{
  "routed_scale": 1.0,
  "norm": "rmsnorm",
  "beta2": 0.98
}
Below are experts of layer 8 (counted from 0) of a mixture-of-experts language model. Rows are named router (the router's row for the expert), up (a neuron's input weights, with its number), down (a neuron's output weights, with its number) and show model dimensions 0-127. Each number is 128 + 24 x the weight over its row's rms, rounded and kept within 0 to 255.
Before each expert's rows: a language model's description of what the expert responds to; "comes before" lists some tokens at least twice as common just after its tokens as in all text. This comes from a sample of Wikipedia text that the model never trained on. Tokens count by the router's weight.

# expert 5
It responds to: Short opening syllables and vowels early in a word, especially de, le and re, e.g. degree, debut, League, causing, Doctor.
comes before: "f", "x", "g", "le", "op", "v"
router [133  62 135 136 100 144 153 125  91 148 105 126 137 184 155 121 141 124 156 122  93 133 110 120 118 113 142 121 101 139  93 135 160 118 126 129  97 118 146 137 103 164 115 109 109 114 114 124 115 105 135 134 108 130 111  75 135 179 110 115 166 141 130 148 164 150 147  98 192  94 103  78 154 156 102 174 124 159 154 123 106 128  65 126  96 148 112 165 120 151 116 157 111 121 152 142 125 151 165 134 137  93 119 135 128 133 139 115 119 119 137 109 147 133 139 139 158 113 132 138 126 112 120  89 187 112 154 107]
up4 [141 103 153 145  95 150  90 135 145 124 135 189 129 105 141 118 122 119  87 168 114 165 172 129 126 149 114 132  88 143 114 136 134  96 124 166  86 115 119 120 116 170 114 127 107 113 122 115  90 155 143 173 131  80 131 146 123 148 107 122 141 162 135  91 105 116 130 101 148 107  78 121 137 143 189 157 149 129 123 129 103 118 114 107 116 131 156 179 139 135 112 130 132 121 152  90 135 160 123 128 107  96 113 104  61 105 155 112 136  97 138 135 149 154 123 112 176 111  85 138 144 153 155 113 132 125 133 113]
down4 [165  99 112 140  97 126 119 153 139 137 165 159 129 141 166 149 175 130 125 161  94  96 126 127 128 129 173  95 149 123 125 178 101 134 141 152 123  90 118 133 108  87 147 132 110 134 103 143 119 117 127 134 132 130 141 141 127 137 133  96 112 154  85 147  86 132 139 119 146 108 153 159 107 126 120 142 121 153  91 126 129  89 149  98 123 147 102  88 126 146 129 124 112 135 135  93 153 112  89 154 116 119 131 185  91 125 118 128 148 155 126 177 135 195 103 142 145 105 167 131  81 191 137 133 135 107  97 141]
up5 [ 66 102 123 139 166 106 115 158  84 145 116 117 145 161  82  80  98 134 129 125 147 101  89 153 135 113 116  98 119  90 125 128 105 124 117 169 111 108 170 114 116 130 147 136 159 114 106 135  93 117 131 146 136  73 123 147 123 142 145 147 105 171 144 105 132 149 120 124 141  90 102  81 137 100  93 107 112 147 159 122 126 135 105  92 147 146 150 137 161 145 134 103 119 124 108 116 123 100  85 132 127 143 109 146 123  83 116 107 142  84 148 149 180 115 127 175 126 102 155 163 120 146 153 114 142 100 134 114]
down5 [144 107 126 146  98 144 110 106  83 135 101 100  98 161 129 128 103 136 124 127 165 145 149 133  92 142 116 127 152 138 129 143 141 127 101 138  94 130 132 172 109 169 160 143 159 117 135 103 141 120 164 126 124 109 170 134 108 159  94 126  91 143 148 131 152 118 203 138  93 133 127 163 126 104  67 101 108 154  81 150 107 125 128 107 115  92 136 110 154 131 137 119 142 138 140 166  83 124  93 111 122 163 141 132 117 121 108 151 130 133 149 140 115  90 131 154 102 154 149 109 149  96  97 167 158 166  95 104]
up6 [ 85 151  98 127 134 119 108 144 141 120 136 129 153 144 135 146  95 136 150 112 122 127 121 117  87 163 104  97 116 113  67 132 130 100 166 160 103 166 137 120 110 114 141 178 115 124 101 157 129 107 161 154 115 129 110  98 125 118 103 127 159 163 101 107 104 122 104 131 186 134 160 134 113 155 112 111 135 130 162  97 129 141 119 118 143 105 104 176 165  94 114 179 139 150 141 117 120 143 191  97 156 141 152  90 127 159 163 145 120 137 149  99 108 171 147 125 149 130 151 106 146 138 122 113 120 151 171 101]
down6 [112 154 128 136 145 149 123  69 114 142 131  98  87 103 156 123 122 170 109 103 124 155 140 121 126 136 128 134 128 118 103 140 134 129  77 109 106 125 151 135 146 116 137 121 166 124 142 141 141 105 125 165 150 173  70  97 158 129 125 148 134 117 133 149 122 152 143 117 154 102 161 101 137 122 106 127 117 139  96 121 121  92 162  92 150 163 169 149 157 143 110 155 132 130 148 145 137 106  84  73 173 164 102 181  89 127 125  87 126 102 129 135 124 163 153 149 147 162 151  76 124 110 104 141 136 113 150 145]
up7 [ 94 128  79 144 123 121 105 137 106 106 156  92 128 144 132 100 128 143 109 129 115  94 104 147 129  83 113 149 129 116 135 180  98 142 114 124 131 114 125 102  90 117 105 128 161 156 119 134 114 165 108  81 158 104 125 131 142 134 133 151 114 147 158 135 121 142 192  83 153 134 111 128 105 119  97 106 145 147 114 112 135 149 146 115 129 124  81 164 112  95  95 179  88  76 149 135 118 165 135 167 138 148 141 121 127  99  99 125 142 161 120 166  91 123  94 162 170 159 155 156 138 133 132 114 120 121 113 152]
down7 [158 135 100 135 152 162 170 156 120 127 139 157 171 135 137 109 128 149 139 111  95 170 104 135 115 133 163 139 115 165 124  73 139 148 144 115 101 164 144 108 137 126 114 135 170 109 143 110 139  82 139 134 136 118  72 107 136 124 167 119 104 133 134 164 128 133  75 164 154 128 132 121 103 109 147 101 158 167 112 155  89 141 139 107 143 128 100 160 116 117 120 137 120 124 110 100 171 125 147 132 137 118 160 143 166 151 158 140 146 140  88 176 172 155 136 118 153 112 165 170 122 120  85 136 102 138 115 144]
up8 [136 123 153 148 162  85 130 161  68 116 101 116 152 141  76 116 133 150 112 158 143  97 101 125 144 110 135 169 120 155 125 138 134  97 111 132 157 172 128 135 105 160 125 172 132  95 118  93 121 107 109 153 140  91 103 133 115 133 153  78  79 137 119 132 119  87 104 106 159 118 125 150 117 101  81 132 135 121 159 134  99 149 111  96 113 155 127 110 122 118 135 161  52 109 127 123  94 161 137 137 121  90 120  99 146 129 162 115 155 152 126 132 126 151 130 102 130 154 139 130 101 121 143 144 171 106 112 110]
down8 [ 99 119 155 124 172 132  99 116 145 105 129 119 113 127 118 128 145 132 155 145 143 124 126  97 144 155 178 133 128 120 117 106 135 140 122 166 137 144 141 124 137 141 121 103 148 104 125 119 135 149 131 147 140 144 156 178 136 111 203  93 138 162 139 120 109 135 148 126 133 150 146 134 135  70 160 134 121 153  76 109  79 149 146 144  94  88 151 115 134 139 140 114  65 131 148 146 127 114 100 101  94  60 113  96 114 171 180 114 142 119 106 150  92 116 143 129 111 132 122 126 155 130 162 102 116 115 139  86]
up9 [142 122 117 121 124 114 104 148 108 129 124 130 163 155 127 126 122 139 100  80 118 111 146 123 122 112 103 169 126  98 122 156  93 165 103  56 112 156 104  85 131 126 135 112 131  95 106 150 149  78 140 104 136 125 116 127 103 160 141 140  98 144 128 150 117 125 142 133 145 123 138 159 191 118 129 119 110 135  73 146 169 143 104  96 116 122  88 111 125 138 163 150 144 100 117 171  98 104 130 130 159 114 119 139 121  97 133 126  63 113  79 119 148 142 122  91  78 119 144 123 104 117 135  92 102 113 139 161]
down9 [148 126 102 150  93 131  48 102 125  87 129 163 141 150 101 162 163 135 110 100 120 118 112 128 138 144 161 116 141 142 127  77 143  97 126  73 128 125 122 106 106 131 162 139 108 156 112 119 172 151 116 143 126 158 134 137 102 158 103 156 194 140 142 130 109 157 121 105 168 123 102 161 102 100 135 125 117 151 133  83 129 115 149 119 163 118  76 163 126 152 132 131 182 110 124 147 138 128 138 148 148  98 176 156 142 136 131 142 132 116 165 131 122 158 159 135 101 123 120 152 142 133 139 112 102 108 128 127]
up10 [133 115 144 120 164 107 136 139 148 134 120 148 102 118 115 123 149 133 111 150 143 124  95 115 159 115 111 120 174 127 196 107 150 149 142 114 177  91 117 124 119 159  78 139 137  88 102 144 111 108 139 137 120 109 127 111 142  64 118 132  77 110 124 129 112  85  72 117 122 126 149 115 121 120 100 116 137 162 133  87 127 179 151  71 136 123 118 139 151 125 160 131 150 142 144 102 108 139 120  95 120 157 144 136 136 192 128 176 116 109 119 130 131 131 149 106 129 129 137 155 162 128 160 155 163 158 107 109]
down10 [116 116 141 142 118  90 156 113 141 148 128 113 140 129 141 105  97 132 105 128 106 111 144 126 107  99 131 135 130 127 161 148 153  86 102  87 122 126 132 110 127  74 137 120 150 120 121 173 172  91 122 156  95 127  93 147 137 126 121 132 127 162 124 125 153 107 168 146 142  92 163 119 147 140  99 131 134 142 147 143 115 140  75 103 139 151 143 122  67 133 169 130 122 117 106 149 102 104 185 141 130  92 143 137 143 112  59 121 142  92 144 130 123 119  94 117 158  94 125 111 162 161 119 141 132 195 158 151]
up11 [126 166 156 137  89 147 145 156 114 167 137 106 131 115 185 112  94 186 128 108 132 130  89 123 156 116 126 120 113 129 102 137 150 116 139 125 128 151 115 109 117 101 140 108 121 115  81  95 139 152 110 119  93 134 127  69 111 110 185 114 150 116 145 115 159 156 120 165 104 101  95 116 142 123 149 144 179 147 120 135 116 116 127 134 119 148  97 137 157 116 108 137 169 143  98 190 155 132 127 169  97 125 166 155  98 157 123 183 106 148 133 130 105 120 119 111 117 123 124 143 114  97  79 116 134 127 144 134]
down11 [114 110 148 104 116 134 145 191 164 120 123 146 168 135 121 141 106 128  92 135 121 138 105 127 139 119 144 128 117 101 139 113 131 136 143 108 117 130 101 122 131 173 145 134 166 159 125 108 174 135 139 118 137 186 125  82 130  99 152  86  78 143 111 136 142 172 114 110 163 127 109 165 103 117 100 113 167 140 144 115 196 143 111 118 143 136 100 103 127 102 117 137 130 151 133 146 132 133 122 102 123 165 105 152 167 160 113 105 124  94  89 137 143 148 172 117 150 102 156 111 135 141 123  81  70 108 148 135]
up12 [131 140 147 129 149 132 131 121 189 137 161  94 136 122 137 159 125 106 123 172 153  95 125 119 118 169 131 157 126  85  96 149 108 147 116 179 103 149 127 143 152 151 129 107 118 149 141 147 116 157 100 114  89 109  96 102 131 125 137  66 141  95 112 139 144 123 142  91 151  95 100 128 206 137 112 142 163  93 142 101 108 109 113  98 113 122 136 154 141 124 163 120 135 156 140 151 121 139 118 114 168 107  93 152 140 157  87 125 137 102 152 115 148 124 143 131 123 114 109  88 155 150 166 145 155 114 117 161]
down12 [148 140 134 101 115 134 139 155 159 133 120 127 121 118 135 133  96 140 130 131  83 160 108 169 176 136 134 114 153 146 129 137 125 188  97  97 124 172  97  93 121 141 174 116 149 153 134 120 124 158 113 166 122 128  88 124  87 164 118 116 131  88  98 132 135 120 149 141 109 128 156 140 106  96 133 178 144 128 175 127 129 143 154 161  91 142 134 135 141 147 130 120 115 156 108 176 142 145 108 133  92 105 145 155  79 163 142 118  95 101 158 159 125 140 158 125 165 154 160 129 119  84  92 130  89 145 127 136]
up13 [102 180 119  86 141 134 152 177 112 123  86  71 138 110  90  95 121 114 151 119 158 132 161 131 167 113 145  92 163 126 156 122  97 155 141  83 116 131 146 162 105 119 113 143 155 128 146 174 107 138 133 122 103 114 129 126  98 164 131 123 110 135 133 142 128 124 153 106 145 124 132 150 111 147 146 133 124 138 154 142 141 134  89 149 146 134  98 117 111 124 125 107 117 122 110 121 100 163 133 107  52  99 170  86 165 156 141 120 142 134 161  88 107  92 113 111 150  86 119 100 114 148 128 117 128 158 122  98]
down13 [150 110 129  88 119 121 143 165 106 125 110 125 105 158  75 147 108 103 113 150 118 104 155  99 167 133 168 111 117 160 123 137 107  90 163 112 137 172 129 139 130  92 122 144 107 125 136 136 133 140 112 127 104 108 142 136 109 134 140 126 164  58 126 109 152 157 137 145 149 130 119 129 109 133 151 115 101 131 172 162 135 136 117 108 122  99 109 101 156 129 121 151 104 140 150 114 155 183 104 124 114 144 180 111 165 148 145 129 140 147 144 113 147 162 120 157 138 107 170 150 121 123 187 117 114 138  48 121]
up14 [115 124 139 119 100 105 132 144 119 156 189 108 104  94 145 140  79  88 118 138 117 115 158 177 159 110 118 114 156 151 135 133 164 174 145 126 120  98 133 156  96 112 141  86 148 121 152 112  58  84 129 128 149 174 121 116 136 142 147 111 116 104 135 175 131 170 164 101 139 109 148 136 130 137 112 140 111 164 124 153 123 159 118 123 125 141 107 151  98 187  90 114 115 141 122 132 161 135 130 146 139 116 151 135 113 114 144 130  88 124 144 115  86 104  95 106  98 109 126 113 110 140 141 146 181 132 135 121]
down14 [136 159 141 115 111 151 144 135 138 164 144 101 156 136 109  91 164 139 105 209 123 137 141 135 174  90 142 119 116 180 149 119 148 115 123 114 157 120 140 151 144 100 115 104 143 138 139 114  94 139 152 145  97 153 102 137 135 125 108 132 108 166 126 122 125 148 134 102 143 131 142  97 126 118 162 111  80 150 125 116  86 139  80 166 177 124 123 130 124 141 140 117 128 179 144  96  72  96 101 150 158 123 112 147 143 150 150 151  88 124 160 155  97 149  88 146 143  89 146 124 145 148 143 137 104 131 131 114]
up15 [144 154 126 129 157 143 216 145  92 158  82 155 162 117 106 111 173 145 110  95 112 107 150 137 132  97  91 128 130 100 112 116 103 136 109 126 123 126 157 155 161 162 147 137 112 150 138 122 139  82  66 134 156 143 122 105 133  82 129 142 130 135 119 146 133 125 140 168 115 122 120 125 109 141 137 130 130 138 126 138 141 164 160 152 143 155 149 137 108  88 132 166 115 140 140 140 119 100 130 100 148 123  78  95 125 129 116 134 115 119  92 134 130 117  98 156 182 116 115 109 163 115 134 162 140  84 174 139]
down15 [162 120  86 153 135 178 120 116 135 116  96 175 103  96 106 109 134 129 129 160 111 119  74 153 135  98 111  93 160 129 176 128 169 132 126 119 142 107  81  85 154  92 147 103 119 129 130 157 112 148 160 138 124  84 132  92 153 132  92 126 132 136 130 104 100 115 165 104 141 131 136 107 135 117 115 142 161 104 122 148 111  96 116 172 138 127 124 154 171 129 140 149 124 118 101 162 153 162 146  89 133 128  92 155 113 163 131 118 138 157 131 142 156 154 126 135 133 132 116  71 152 136 177 136 113 141  97 129]
up16 [120 129 117  92  99  82 130 101 142 132  84 106 188  81 109 115 106 122 123 157 105 158 146 119 134 151 100 158 131 107  85 130 127 105 127 115 116 114 134 158 106 115 122 121 113  99  94 191  86  86  95  91 142 139 121  97 145 133 139 145 126 151 120 138 116 115 173 149 152 107 122 158 141 116 170 108 142 178 141 110 122 136 100  97 134 132 122 111 117 132 162 103 138 117 148 106  99 131 119  98 163 180 129  95 136 134 155 142 100 145  63 130 126  81 129 133 149 131 146 140 129 122 135 151 109 118 163 133]
down16 [132  94 129 115 121 114 129 164 125 103 128 150 176 140 140 156 130 150 149 144 127 115 165 141 127 107 146 149 121 140 129 174 136 112 111 169 189 109 111 171 148 151 161 140  82 130 130 164 193 115 127 132 163 138 155 157 128 124 117 130 137 182 114 111  97 140 129 151  90  76 151 112 118 122  98 138  76 135 138 107 138 166 115 133  73 104 138 119 149  83 161 176 141 138 140 109 167 134 148  89 129 105 156 114 146 117 157  96 114 132 135 160 130 114 113 147 122 130 142 134 148 100 141 126 126 129 147 105]